config.toml
n_experts = 48
experts_per_token = 2
router_score = "softmax"
normalize_top_k = false
optimizer = "soap_variant"
beta1 = 0.95
beta2 = 0.99
batch_tokens = 65536
train_tokens = 329700000
steps = 5031
Below are experts of layer 9 (counted from 0) of a mixture-of-experts language model. Rows are named router (the router's row for the expert), gate (a neuron's input weights, with its number), up (a neuron's input weights, with its number), down (a neuron's output weights, with its number) and show model dimensions 0-63. Each number is 200 + 40 x the weight over its row's rms, rounded and kept within 0 to 999.
After each expert's rows: a language model's description of what the expert responds to; "mostly gets" lists some tokens that are sent to it at least half of the time. This comes from a sample of Wikipedia text that the model never trained on.

# expert 0
router,155,207,146,230,155,235,173,88,188,174,170,183,170,228,284,237,263,171,187,191,202,231,220,232,131,126,198,252,257,170,138,241,229,186,162,239,237,196,221,204,240,208,206,250,153,189,146,176,152,178,161,190,257,161,190,248,208,185,201,130,206,240,165,179
gate0,248,191,193,226,220,241,139,243,202,241,187,217,143,200,146,160,209,147,273,257,212,185,224,211,167,177,130,163,151,187,191,161,183,166,240,148,177,166,142,196,188,135,254,170,155,191,104,111,200,212,185,105,148,216,219,190,258,210,186,271,159,166,190,245
up0,177,234,193,178,181,229,226,261,190,192,235,203,205,271,251,250,250,262,176,145,181,185,243,196,199,116,265,224,310,200,215,203,194,191,202,266,297,197,216,155,176,235,234,247,205,251,245,222,216,166,218,258,235,149,159,179,187,165,188,221,229,237,142,182
down0,167,267,202,228,211,276,273,233,175,176,207,226,173,148,207,204,198,136,263,167,137,246,201,299,196,204,127,218,181,343,156,171,162,112,131,204,193,219,245,95,175,220,259,172,210,179,321,209,119,255,240,203,245,223,209,225,210,133,228,181,188,227,229,118
gate1,136,209,233,175,165,249,320,186,191,184,180,213,244,162,175,110,156,275,191,211,167,115,227,216,130,145,193,207,243,186,254,145,160,218,284,166,198,201,170,152,160,157,211,298,184,200,270,209,165,197,195,195,220,181,144,211,268,162,131,196,190,159,201,207
up1,217,228,189,202,174,230,228,221,195,170,260,183,219,194,140,201,196,189,193,173,163,164,219,242,188,278,241,126,145,252,250,144,132,179,218,224,143,207,169,195,186,117,282,245,154,270,213,222,182,164,161,277,189,276,227,229,203,177,168,154,168,153,256,183
down1,183,244,178,160,248,148,184,197,226,221,166,238,152,216,173,168,118,212,183,152,231,224,193,156,222,236,173,208,118,154,268,274,228,151,273,251,165,192,232,180,168,191,127,223,157,307,163,212,216,192,218,242,221,213,122,137,271,166,119,246,161,242,261,178
What it handles: Years, scores, country names. Final digits of years and sports scores, mostly in election and sports-season text, plus country or state words such as US, States, Philippine, Saudi.
mostly gets: " US", " UN", " States", " COVID", " Philippine", " Australian"

# expert 10
router,191,177,174,252,232,198,222,258,267,249,190,146,219,140,117,197,135,237,168,221,294,193,171,139,236,232,186,181,206,199,190,146,186,162,250,262,247,210,221,209,200,200,208,169,214,227,189,192,265,183,190,209,240,215,217,233,106,196,195,197,195,215,258,250
gate0,228,213,285,236,229,175,206,211,155,212,256,246,162,130,294,240,173,199,224,213,227,238,197,219,141,164,165,135,188,238,264,249,162,191,239,185,225,229,171,215,228,130,212,169,201,215,107,264,180,187,221,160,183,268,194,208,217,179,180,216,232,169,168,168
up0,139,218,170,202,236,181,154,219,157,156,205,187,174,140,255,221,224,280,186,230,153,220,178,198,184,178,195,123,195,200,285,174,134,184,254,213,169,203,126,172,219,201,196,142,157,200,245,177,211,356,262,146,214,237,162,270,164,190,270,170,158,191,252,155
down0,203,210,138,180,148,175,175,194,262,113,243,218,127,275,230,215,186,221,175,235,200,170,163,180,274,217,221,189,246,221,197,164,167,178,279,238,149,169,134,191,204,282,252,187,296,196,211,176,207,185,184,207,250,116,256,257,183,276,260,195,263,105,181,193
gate1,206,185,189,205,145,198,184,269,131,214,220,208,195,234,93,167,177,261,229,170,250,189,132,156,207,225,219,219,246,131,266,212,226,195,199,200,174,227,248,176,198,185,242,186,154,269,193,231,237,204,203,205,195,198,175,151,193,207,164,202,246,127,183,166
up1,187,227,208,258,198,144,213,106,178,153,165,106,213,187,255,232,208,198,170,263,192,291,273,183,176,200,212,99,204,254,257,180,144,136,254,225,179,156,145,218,150,205,280,214,210,206,130,183,249,194,177,201,227,199,247,242,206,227,234,248,209,171,253,262
down1,231,151,241,252,226,158,208,206,238,228,183,221,170,185,207,187,214,252,189,204,221,210,221,273,246,223,193,181,235,223,186,239,158,210,181,276,161,198,203,212,172,211,214,206,177,171,230,250,219,247,147,187,264,217,238,244,216,117,210,200,197,138,208,155
What it handles: Mid-word name pieces. Word-final and middle pieces of names and capitalized words, often plural-like endings such as -os, -ars, -ens, or words like Battle, Part, Act.
mostly gets: " Battle", " Part", " Regulations", "oms", "ars", " Forces"

# expert 30
router,215,155,199,191,209,173,253,195,155,210,143,173,267,142,185,254,195,155,234,255,218,249,200,169,211,104,148,206,246,147,160,260,308,245,252,196,188,157,222,250,193,220,241,155,199,131,201,208,174,196,221,267,190,157,179,247,165,181,284,277,214,227,200,183
gate0,209,171,201,172,162,118,169,196,194,188,127,215,226,148,222,232,212,205,231,190,286,249,200,190,195,227,159,182,238,213,251,190,223,185,208,183,173,195,184,260,115,243,244,294,228,231,207,161,188,212,276,259,238,172,175,154,257,157,192,181,237,185,168,185
up0,220,274,183,250,223,264,250,207,230,193,210,156,115,241,187,197,177,190,194,198,196,249,172,222,206,197,177,219,164,203,173,282,171,202,178,189,244,184,203,133,248,252,168,137,170,185,189,232,238,184,177,123,168,192,195,221,208,259,218,198,166,206,212,200
down0,210,222,128,178,204,173,232,231,210,201,227,177,164,220,197,195,263,222,160,178,172,172,159,255,276,205,189,205,240,168,183,147,165,160,97,245,204,168,192,200,202,190,268,212,163,168,187,129,162,225,226,154,161,203,214,209,219,213,187,244,173,189,172,188
gate1,141,151,182,186,115,199,235,177,197,183,181,247,172,170,161,260,212,298,168,150,231,268,261,196,219,220,203,189,177,204,193,254,255,201,237,141,211,259,244,183,284,161,180,172,223,186,179,225,273,262,157,170,163,183,216,245,233,185,205,271,169,239,192,234
up1,221,217,178,129,246,191,274,298,183,210,184,178,309,151,221,168,170,167,234,213,186,144,198,223,141,163,224,183,264,220,209,217,191,266,179,200,149,253,232,253,205,106,205,149,227,191,162,157,158,206,107,223,207,170,240,208,199,220,105,98,202,177,207,170
down1,204,209,200,171,231,234,199,144,218,260,168,211,166,220,222,176,142,228,183,224,237,182,198,188,242,146,211,184,189,129,202,186,197,162,171,219,173,192,122,220,225,179,206,227,89,193,223,236,210,160,283,257,198,157,191,190,220,243,203,162,181,225,200,163
What it handles: Coordinating conjunctions. The word and, plus or, but, however, while and commas joining names or clauses, like "Saint Vincent and the Grenadines".
mostly gets: " and", " but", " or", " &", " However", " although"

# expert 18
router,216,192,192,238,189,180,118,248,172,184,259,246,191,106,313,181,180,244,147,187,167,186,169,278,197,236,207,168,165,107,237,162,161,216,177,222,167,163,193,185,187,205,165,131,195,229,164,170,281,225,247,158,205,248,178,196,145,131,262,198,275,201,259,150
gate0,203,205,197,104,269,216,149,201,212,203,139,152,256,175,195,197,213,233,239,157,232,182,214,228,225,250,195,177,230,229,279,177,182,201,144,245,163,153,238,218,196,208,172,231,205,210,149,169,186,226,196,268,139,170,182,185,273,249,154,276,158,207,188,253
up0,252,171,203,279,227,262,239,196,206,221,250,215,153,204,160,226,212,192,144,174,219,244,165,211,199,207,150,132,158,239,166,234,203,203,266,220,261,181,217,178,171,227,193,185,237,203,259,267,194,123,204,154,235,215,227,140,167,223,201,213,233,171,203,229
down0,263,226,159,235,199,150,188,173,251,216,150,189,199,184,168,220,152,152,217,188,189,222,165,268,218,211,236,192,176,121,227,172,206,218,279,206,240,219,177,190,148,185,221,226,198,186,203,232,185,165,210,204,178,169,244,261,229,143,219,256,98,231,167,193
gate1,259,264,183,150,170,153,283,256,170,207,162,233,207,205,160,107,175,289,237,207,183,199,190,193,209,233,193,245,268,244,218,210,248,189,231,112,182,203,182,214,263,166,225,222,287,186,159,218,168,254,195,181,166,198,244,157,235,259,217,165,205,215,171,314
up1,215,168,196,219,178,215,197,224,282,207,226,293,185,268,258,304,244,207,221,243,185,215,219,210,227,204,155,241,172,159,199,172,126,178,179,194,210,160,204,167,203,191,132,154,211,211,232,233,210,234,137,247,206,179,270,138,175,189,156,230,242,208,253,163
down1,244,185,178,131,207,119,249,166,173,291,195,158,194,212,179,192,216,197,166,220,176,201,196,133,203,243,154,273,243,300,137,265,210,251,158,197,163,180,180,145,193,223,201,158,230,183,118,150,210,299,265,219,189,185,132,218,210,305,193,214,217,245,187,128
What it handles: Place-name beginnings. First capitalized piece of place or team names, such as St, New, North, San, Washington, Boston, often in sports tables.
mostly gets: " St", " W", " Washington", " Boston", " Philadelphia", " Saint"

# expert 13
router,137,175,245,119,131,149,150,162,145,255,192,244,254,277,196,179,220,126,244,236,187,190,181,240,197,99,112,272,193,236,148,252,196,122,190,202,180,136,139,147,209,250,151,254,189,235,291,196,204,248,161,211,196,144,190,144,185,202,237,230,177,256,204,280
gate0,174,171,209,205,196,232,274,226,205,235,235,168,216,203,212,201,200,224,156,161,203,186,133,196,277,181,190,141,153,239,199,118,178,252,247,203,211,246,251,212,196,187,163,106,269,181,238,210,233,213,306,181,162,204,179,162,200,235,160,202,207,219,182,300
up0,257,253,229,175,176,164,220,187,242,137,239,172,258,171,170,208,195,144,285,198,209,192,247,235,210,199,206,128,148,262,221,170,219,154,165,217,205,183,140,169,211,194,219,232,217,249,140,178,206,183,163,134,226,186,219,208,207,207,252,155,160,165,264,214
down0,198,195,197,182,179,189,186,248,199,241,199,204,251,223,223,230,157,184,255,264,204,229,289,123,167,238,162,212,187,264,201,266,163,116,213,253,236,220,204,209,242,215,187,142,221,174,204,170,249,200,238,276,166,202,167,199,202,286,194,226,231,186,218,169
gate1,147,268,138,179,155,273,167,216,242,210,192,283,234,211,205,250,209,182,198,211,272,207,170,126,240,113,176,145,201,262,128,178,174,197,146,152,265,230,128,211,200,179,184,177,233,206,230,218,231,157,193,214,200,225,177,234,284,165,199,242,137,200,143,241
up1,246,139,267,227,212,186,238,180,159,145,209,145,183,211,166,137,210,185,174,203,146,211,188,252,177,307,269,271,174,163,242,254,197,240,253,259,179,156,222,188,187,185,179,279,172,158,157,189,121,234,240,181,198,173,212,193,127,209,205,177,250,170,216,155
down1,237,253,155,184,142,235,263,184,273,228,198,184,259,189,215,164,197,222,149,160,160,254,162,204,221,257,232,175,127,191,187,130,149,234,188,184,198,219,201,110,191,199,217,250,221,102,241,219,237,178,143,174,225,234,229,248,168,241,208,149,234,170,150,200
What it handles: Clause-joining punctuation. Commas, closing quote-commas, and conjunctions like and, where, although that end one clause or list item before another in prose.
mostly gets: "\",", ",\"", "),", " although", ",", " where"

# expert 34
router,161,193,237,198,225,256,145,186,271,126,228,170,159,107,281,205,136,274,121,225,193,266,182,154,184,297,226,185,214,233,252,172,225,233,228,256,190,241,173,152,152,132,230,294,229,119,147,170,201,184,246,209,257,191,156,222,150,227,182,234,236,229,273,99
gate0,207,179,197,174,216,237,216,240,260,234,328,254,185,206,155,198,192,115,189,205,186,189,179,210,182,149,179,150,214,179,165,104,232,199,139,174,169,191,163,197,156,243,139,232,188,146,219,176,240,197,178,163,261,188,149,206,141,256,167,223,189,188,223,257
up0,212,157,153,204,233,224,209,287,260,193,289,233,184,233,169,243,153,142,229,219,133,214,206,230,221,150,216,136,211,201,143,180,217,268,213,217,128,181,188,227,199,232,187,195,166,134,205,167,124,201,212,175,298,184,161,199,195,197,196,186,174,173,195,338
down0,174,270,238,199,226,207,185,212,129,217,221,186,228,127,182,167,157,253,242,234,206,193,212,228,307,188,251,239,178,168,207,143,172,181,318,234,213,254,196,197,207,264,197,147,224,177,201,193,309,210,180,129,229,191,190,235,207,201,190,184,154,183,164,215
gate1,190,213,186,214,227,256,185,242,213,212,172,206,190,119,147,155,269,159,231,160,173,226,149,213,195,166,242,195,200,183,238,207,227,177,144,213,157,202,235,233,190,145,198,200,262,227,185,174,191,177,188,191,206,163,165,291,243,245,276,210,199,136,234,199
up1,156,180,220,171,230,212,196,187,250,259,163,215,277,205,180,227,135,228,177,229,131,205,241,249,235,131,133,174,137,249,193,160,139,214,257,165,240,219,228,181,184,257,213,209,182,146,181,266,176,205,217,214,238,227,212,154,199,190,161,202,141,222,188,155
down1,210,155,248,175,217,209,193,101,225,108,237,241,218,150,201,209,272,166,193,213,202,176,164,146,150,246,191,276,217,218,160,211,119,260,203,338,165,200,218,134,226,205,133,263,98,171,232,237,188,194,97,173,158,236,193,172,135,193,182,166,210,237,203,273
What it handles: Line-start list dashes. Line breaks and the hyphen beginning infobox or list items, like "- Born:", "- Kingdom: Animalia", "- Opened:".
mostly gets: " dis", "-", "‑", "Personal", " •", "\n"

# expert 3
router,150,275,187,221,275,97,125,231,142,227,231,184,174,178,170,230,239,245,297,198,258,227,178,259,209,186,218,226,189,195,243,123,181,194,218,144,224,245,272,162,157,268,158,230,237,172,236,239,201,198,205,285,136,230,223,205,223,165,148,158,208,207,198,184
gate0,151,155,227,216,165,200,195,253,205,153,252,151,140,247,253,193,216,208,209,129,162,295,178,224,204,198,181,251,179,228,218,153,160,221,267,147,230,204,180,236,159,98,214,242,194,242,305,180,243,243,215,215,216,164,225,168,212,147,308,185,198,167,248,184
up0,193,177,165,225,230,260,212,174,189,223,228,196,162,187,218,201,198,175,163,244,135,211,286,222,221,254,121,299,274,264,159,244,118,246,140,197,175,253,159,221,193,222,227,222,178,208,218,169,176,174,213,189,146,274,217,217,194,190,166,189,251,206,219,215
down0,221,109,146,230,152,248,220,264,189,207,169,135,239,201,294,166,246,263,176,179,174,245,223,230,244,142,177,288,174,219,276,242,151,186,256,229,251,261,190,232,256,148,217,131,169,214,270,228,250,227,157,207,285,176,175,219,195,218,199,198,215,205,172,191
gate1,185,231,299,191,135,173,211,186,184,184,217,171,248,237,230,148,221,114,205,205,258,153,188,186,257,190,159,150,173,293,206,170,261,148,172,160,117,220,238,253,211,168,169,179,205,284,171,173,219,194,173,168,240,191,149,202,251,231,144,167,253,176,219,145
up1,158,174,287,148,197,161,265,142,195,190,119,139,203,268,190,207,185,120,179,273,171,161,180,160,181,237,215,191,201,206,191,182,177,118,222,254,96,165,160,260,213,148,204,190,251,205,172,142,213,206,171,174,226,213,143,196,202,156,218,185,236,198,197,149
down1,119,171,199,192,179,172,216,118,137,230,154,170,190,163,207,236,191,162,206,231,158,152,272,154,238,202,207,227,56,159,225,246,183,162,154,203,151,188,184,225,243,208,288,175,183,167,163,180,216,203,190,246,123,202,210,231,171,209,151,290,182,170,199,152
What it handles: Reporting and mental verbs. Verbs of saying, deciding and feeling, often after a subject pronoun or "to", such as said, announced, hope, think, care, didn.
mostly gets: " said", " announced", " you", " what", " decided", " wrote"

# expert 6
router,208,236,251,223,273,224,176,191,226,127,134,177,239,134,239,243,162,288,117,269,129,279,164,223,189,281,180,184,235,259,174,226,178,236,169,202,155,262,222,224,192,183,233,193,234,152,152,224,191,206,204,242,184,178,155,240,219,213,204,271,251,258,252,136
gate0,214,203,187,150,315,180,166,231,223,255,169,206,201,138,175,152,136,261,199,243,166,177,170,229,254,202,212,147,179,197,175,176,217,278,191,233,209,218,220,202,119,209,295,283,242,296,196,227,194,253,130,223,157,204,234,190,158,217,92,249,127,197,173,202
up0,207,289,192,191,170,160,171,217,235,132,226,234,173,100,207,235,216,202,152,220,224,146,203,255,271,243,177,220,212,197,185,152,183,239,206,203,134,168,243,189,188,200,139,248,331,175,244,209,188,189,119,236,228,209,220,234,166,219,193,160,201,175,199,277
down0,200,113,195,201,194,164,207,216,161,228,140,116,200,229,186,170,205,223,256,191,207,214,216,225,167,181,158,194,155,195,157,234,167,216,166,178,188,240,246,192,238,219,178,117,172,235,185,147,206,188,182,162,264,213,175,231,245,200,255,175,235,236,183,202
gate1,249,210,173,201,248,142,249,217,147,212,203,205,176,283,182,253,176,234,194,213,187,221,255,244,225,187,187,172,134,184,233,165,210,219,184,109,192,189,264,155,259,170,217,238,134,210,200,250,212,210,239,180,201,238,212,299,152,157,212,241,228,146,172,254
up1,209,242,231,144,202,218,184,178,192,199,207,190,249,232,276,255,192,241,205,281,190,224,263,193,176,208,205,191,180,181,205,237,132,177,134,128,233,215,151,189,238,186,207,181,69,231,129,194,213,259,218,213,240,162,243,274,132,221,267,232,228,210,228,204
down1,139,202,174,207,221,223,206,162,189,200,276,206,194,239,149,124,255,174,201,197,185,252,204,147,150,156,189,196,252,206,196,186,195,220,133,207,194,250,249,212,179,185,147,161,187,185,202,163,222,149,279,218,234,184,166,168,216,254,212,254,220,260,176,139
What it handles: Hyphens and "of". Hyphens joining compound words (post-tensioning, man-made, Kuyavian-Pomeranian), plus the word of and name particles like de, von, di.
mostly gets: "-", "‑", " de", " Of", " of", " Among"

# expert 28
router,236,133,184,209,182,185,156,215,149,210,202,201,232,187,174,211,155,206,239,238,178,257,186,200,138,233,210,219,154,231,177,229,134,209,224,278,168,223,287,141,131,258,286,256,170,187,203,202,173,239,203,190,134,197,244,162,263,200,192,191,263,274,210,210
gate0,203,200,186,211,222,206,290,196,192,197,252,157,260,140,224,140,132,211,218,206,202,174,194,184,165,238,210,201,175,246,221,189,233,153,210,215,209,145,269,178,119,243,232,222,184,198,181,134,232,194,263,279,190,178,172,177,158,115,262,221,147,176,243,193
up0,221,262,270,230,206,219,134,146,183,161,149,256,218,203,220,227,225,173,242,228,201,203,231,130,183,169,249,144,190,158,134,202,211,202,187,240,257,179,144,163,209,208,226,212,166,230,252,221,214,203,205,189,239,186,248,189,170,253,157,203,202,255,202,173
down0,210,130,200,260,198,222,178,198,255,174,166,203,179,145,295,207,186,138,229,137,188,240,175,210,187,192,124,143,251,254,238,280,167,132,210,235,195,174,234,205,209,165,186,299,148,200,272,210,173,169,195,115,215,165,218,204,201,239,194,256,184,211,174,221
gate1,237,260,145,147,163,161,208,225,236,197,141,145,171,218,195,215,159,250,196,244,226,232,223,120,206,203,138,194,161,201,187,189,228,284,210,207,210,258,191,264,223,256,186,262,157,156,116,208,239,150,266,160,206,160,193,201,224,209,182,156,142,231,271,263
up1,248,202,259,239,225,254,205,178,255,205,149,223,105,205,221,170,232,150,213,198,174,293,199,234,227,132,179,201,218,231,193,125,191,139,279,188,227,152,153,212,171,167,192,214,202,171,260,207,201,220,202,188,155,171,137,217,208,193,231,208,239,202,212,235
down1,224,160,185,237,247,150,213,306,137,179,153,157,198,254,243,248,198,212,131,154,159,198,196,210,193,195,154,134,148,184,177,199,204,216,208,240,273,135,165,212,197,209,221,211,199,151,199,173,180,244,127,150,251,170,177,215,159,172,125,149,246,175,193,288
What it handles: Roles and relatives. Nouns for jobs, titles and family relations before a name, such as father, son, coach, president, frontman, third baseman.
mostly gets: " father", " son", " coach", " president", " daughter", " President"

# expert 12
router,259,243,236,173,215,295,188,199,213,175,181,200,220,227,269,152,206,221,147,196,227,173,178,134,251,230,144,222,185,213,301,170,176,177,131,191,246,113,150,249,238,166,203,245,150,242,197,230,207,250,157,139,187,285,232,189,168,187,192,159,208,157,191,176
gate0,243,224,165,189,154,227,134,164,174,199,148,206,161,188,196,224,248,169,158,191,174,215,164,257,229,213,202,214,225,186,214,260,210,177,200,228,93,183,140,165,203,181,257,196,171,188,174,229,232,298,179,143,228,186,126,222,186,220,194,169,244,111,202,112
up0,162,188,162,156,211,199,171,213,246,153,198,212,200,254,243,149,223,225,202,157,229,226,139,240,227,212,175,281,200,221,279,201,203,109,271,237,197,142,217,52,228,175,183,215,246,193,160,220,178,199,247,124,153,191,183,231,240,230,197,170,163,178,277,177
down0,192,138,295,170,90,223,174,210,264,210,156,143,262,234,174,195,132,179,153,229,164,233,233,183,257,243,202,166,173,238,239,209,138,225,206,240,153,187,226,224,237,125,205,196,194,207,200,209,265,175,232,176,199,240,158,193,150,191,145,121,219,193,224,236
gate1,208,170,220,162,180,230,289,204,266,276,224,213,171,125,149,164,274,185,159,259,148,208,244,181,176,146,221,106,163,260,256,223,168,231,256,170,230,178,242,221,201,201,253,175,133,190,206,208,227,227,168,226,268,273,210,172,215,222,160,219,192,202,161,218
up1,256,218,146,135,180,244,272,194,272,211,240,218,200,187,234,184,313,192,212,186,190,216,209,179,236,175,200,187,173,251,196,197,201,237,244,187,235,185,187,115,199,198,237,110,133,192,178,238,172,214,200,237,280,197,188,140,233,170,184,179,141,247,195,159
down1,189,193,179,152,232,218,204,168,152,221,220,240,217,224,155,226,231,222,162,230,273,196,151,168,234,153,164,216,258,165,213,261,171,191,219,240,220,187,213,265,158,230,248,201,106,154,203,205,287,156,203,185,236,227,223,199,166,235,183,216,203,190,191,208
What it handles: Capitalized taxon-name starts. First capital letter or piece of scientific names and codes in taxonomy lists and identifiers, such as P in Pterosauria, S in Saurischia, Clade.
mostly gets: " Clade", " CV", " AD", " Arthropoda", " †", " CS"

# expert 19
router,180,174,195,173,181,107,199,214,186,252,211,189,265,206,198,169,265,223,184,204,256,219,171,215,190,187,183,162,279,169,222,257,182,239,200,194,217,254,232,236,199,229,156,198,246,291,185,216,180,201,179,210,170,146,167,123,144,226,233,158,199,158,173,219
gate0,185,177,166,153,184,245,206,188,255,260,234,193,192,229,175,157,201,216,197,179,239,184,245,185,213,273,227,203,225,274,187,153,167,238,164,285,223,228,219,210,237,99,220,161,252,239,208,203,220,176,125,195,162,214,252,147,191,214,257,219,135,242,169,212
up0,194,240,226,255,244,220,267,205,134,100,157,142,191,137,200,160,259,206,190,201,178,226,159,139,234,170,181,210,117,161,239,238,188,222,231,145,191,256,205,219,222,291,220,205,149,218,191,218,177,184,267,221,163,171,180,237,234,205,125,169,248,186,192,215
down0,241,175,172,200,138,224,288,200,144,223,231,179,161,166,222,237,207,153,240,239,223,180,224,204,167,170,239,222,228,122,194,194,198,172,177,198,193,164,163,155,178,188,129,183,171,166,196,158,168,127,176,215,195,252,229,165,171,234,169,215,237,238,216,167
gate1,188,229,192,195,140,230,226,164,254,155,173,243,158,194,216,240,236,155,111,211,161,176,170,178,262,190,174,178,232,286,191,249,185,271,192,132,197,192,152,231,201,217,182,211,226,244,178,233,174,131,197,161,205,87,235,224,143,245,218,97,227,172,255,253
up1,188,177,157,177,235,228,169,227,213,211,260,143,296,171,180,128,184,177,214,234,206,194,198,222,70,209,264,253,177,137,198,185,210,242,215,143,206,179,270,246,202,225,167,207,187,235,240,227,239,217,175,190,158,190,238,208,197,230,188,252,167,216,238,241
down1,237,162,166,170,197,197,155,281,224,266,215,200,214,236,210,270,147,167,217,135,250,184,176,167,225,109,151,238,250,167,208,200,170,153,193,167,197,172,245,170,204,105,115,191,179,219,241,251,162,192,144,196,290,145,89,166,223,219,193,178,241,175,224,156
What it handles: Quantifiers and plain adjectives. Quantifiers and adjectives right after an article, before a noun, such as some, many, public, local, critical, human.
mostly gets: " some", " many", " public", " large", " these", " any"

# expert 44
router,144,181,133,170,152,163,201,186,162,249,165,238,241,133,198,169,249,151,245,207,155,182,228,281,182,249,221,235,193,277,167,265,192,128,217,126,148,240,181,176,217,216,200,148,214,193,277,155,143,178,205,240,240,167,265,266,170,158,262,210,147,194,154,180
gate0,122,131,117,216,220,248,227,160,239,189,182,184,196,229,208,130,219,215,127,214,193,221,199,118,247,191,182,186,266,214,213,239,244,250,161,172,204,163,191,223,206,175,197,241,216,168,223,234,200,210,262,205,251,271,226,150,142,251,229,238,212,205,219,154
up0,162,157,192,241,203,183,256,159,211,222,168,155,129,196,205,135,219,228,141,209,229,175,190,169,184,129,268,225,188,231,198,200,229,245,204,192,184,178,158,260,185,140,137,195,194,233,250,264,191,148,219,143,245,189,264,156,175,222,185,212,272,175,236,157
down0,249,201,225,249,123,141,213,268,314,215,200,188,161,154,235,173,162,156,183,190,104,234,215,247,105,246,173,190,237,254,154,175,257,149,173,250,180,209,265,257,246,230,125,173,190,184,204,212,196,181,169,179,227,205,226,196,242,204,183,234,171,191,263,187
gate1,238,242,174,121,165,183,277,151,264,246,227,237,206,282,200,171,151,177,173,262,244,227,175,175,188,192,257,160,174,290,215,185,150,155,253,218,202,184,230,177,120,96,229,254,194,206,232,204,195,223,265,202,258,221,219,188,200,153,212,178,139,166,257,181
up1,209,264,188,252,200,135,142,179,165,211,187,222,170,228,236,233,183,229,261,114,168,166,232,255,177,261,207,196,163,184,195,101,196,200,154,207,213,229,170,249,266,260,241,231,215,218,266,247,220,212,185,176,242,236,212,265,121,217,139,179,175,231,213,110
down1,207,168,183,191,184,161,194,231,228,157,177,205,163,199,223,160,193,182,246,214,211,170,207,210,157,201,183,200,234,213,216,208,228,277,155,179,281,266,179,237,187,238,122,166,211,180,188,127,155,227,195,163,221,162,244,178,188,244,241,241,157,210,174,201
What it handles: Prepositions and infinitive to. Prepositions and to after verbs or nouns, such as to, as, for, into, after, during, as in released on, want to.
mostly gets: " into", "After", " until", " to", " During", " as"

# expert 37
router,196,234,223,198,172,191,223,244,227,251,224,210,281,198,146,222,227,180,262,228,241,169,231,206,205,167,176,153,220,155,193,247,224,199,240,254,194,187,235,162,157,219,262,187,160,208,190,237,232,237,176,188,132,231,155,226,113,241,159,123,160,262,282,179
gate0,251,212,166,216,284,226,217,253,167,236,165,183,182,129,181,142,195,232,210,159,105,227,212,207,231,218,156,157,121,171,206,197,224,164,189,201,231,232,264,179,207,238,163,238,142,177,165,157,163,160,217,269,178,277,144,197,212,194,329,164,201,171,222,164
up0,102,188,220,238,210,139,146,223,256,190,172,213,234,282,205,238,280,200,179,239,257,136,133,198,138,189,185,231,253,294,194,135,90,217,191,201,178,201,265,195,170,208,188,186,250,259,189,245,196,152,170,182,125,189,202,147,214,243,133,260,167,191,260,209
down0,308,207,167,214,240,153,213,238,267,193,201,79,183,176,176,289,212,313,232,233,146,168,200,207,199,195,172,168,187,226,202,236,151,193,253,248,195,204,245,349,138,209,163,222,151,181,174,200,146,230,215,213,216,233,179,293,284,229,208,200,236,197,268,229
gate1,180,212,184,187,211,215,215,152,168,243,101,261,233,155,220,213,182,206,137,170,211,156,252,298,220,198,163,251,211,288,221,169,220,154,208,171,208,145,201,105,224,263,269,210,209,257,194,203,237,115,153,185,246,211,253,265,217,165,257,216,166,199,279,205
up1,172,250,182,137,231,229,215,210,234,114,146,219,206,205,179,202,206,192,143,194,235,160,203,250,204,235,163,222,223,231,188,272,236,206,194,202,133,192,164,215,241,205,205,258,208,236,266,171,164,176,222,186,278,173,232,244,224,189,188,237,180,234,233,255
down1,205,202,187,161,168,186,170,269,150,149,217,221,175,138,182,222,259,179,202,182,272,184,253,175,157,175,218,152,215,154,130,247,180,136,171,262,165,205,135,144,209,208,163,126,167,282,221,191,181,163,181,223,203,210,172,186,219,181,191,149,229,144,147,248
What it handles: Possessives and personal bio. Possessive determiners his, her, their, its in biographies, plus ordinal suffixes and age in infobox fields, such as 1st season, (age 28).
mostly gets: " his", " their", " her", " this", " His", " its"

# expert 31
router,221,153,223,196,213,163,205,233,187,218,264,177,222,171,125,160,203,238,210,198,303,194,179,250,213,189,244,209,317,233,220,237,211,281,195,317,232,256,180,236,146,224,246,147,210,230,138,193,215,209,198,182,191,165,171,212,172,199,175,184,156,201,206,207
gate0,152,156,149,193,234,232,186,129,128,227,190,247,258,196,200,210,195,190,157,197,147,181,166,172,195,165,144,169,198,212,191,112,158,198,174,200,187,156,154,252,183,160,159,258,171,253,202,268,248,219,138,176,148,201,112,175,174,257,169,198,199,217,242,271
up0,257,209,209,204,252,178,190,154,145,165,212,240,198,252,232,215,227,182,162,109,161,202,213,235,229,251,153,166,132,143,196,233,215,194,166,193,189,185,222,201,215,181,179,236,201,232,188,175,159,192,187,149,149,185,151,235,207,232,189,256,228,195,217,235
down0,221,218,236,230,215,221,268,159,158,194,177,213,189,188,237,257,179,190,179,234,229,171,231,150,238,235,240,223,216,179,178,221,132,195,197,313,132,187,211,169,227,191,230,213,218,168,176,214,191,256,162,217,221,172,207,256,46,291,195,211,227,234,247,248
gate1,172,259,170,231,187,242,185,169,178,209,161,251,220,137,235,189,236,231,197,214,166,235,233,210,222,225,133,170,297,305,167,186,226,182,147,173,139,194,177,190,168,223,181,229,190,130,134,132,199,155,248,331,174,179,191,182,254,226,164,195,144,210,219,220
up1,180,229,200,237,143,221,165,204,216,213,204,230,208,159,215,172,232,229,158,175,173,237,253,205,207,272,201,166,245,263,176,202,252,194,105,264,215,187,214,240,164,200,222,211,176,110,93,194,199,145,226,327,211,147,202,133,237,203,160,221,150,203,241,250
down1,177,192,188,184,211,251,194,174,152,221,208,222,220,234,179,174,168,237,155,182,214,244,204,178,226,178,205,200,199,201,221,163,228,226,213,187,179,228,206,195,222,143,129,233,225,180,168,216,194,200,170,230,187,267,110,153,176,224,230,167,152,186,120,134
What it handles: Ordinals and ranking words. Ordinals and ranking adjectives in sports and award names, such as First Division, second round, Top goalscorer, Best.
mostly gets: " second", " first", " third", " First", " Best", " best"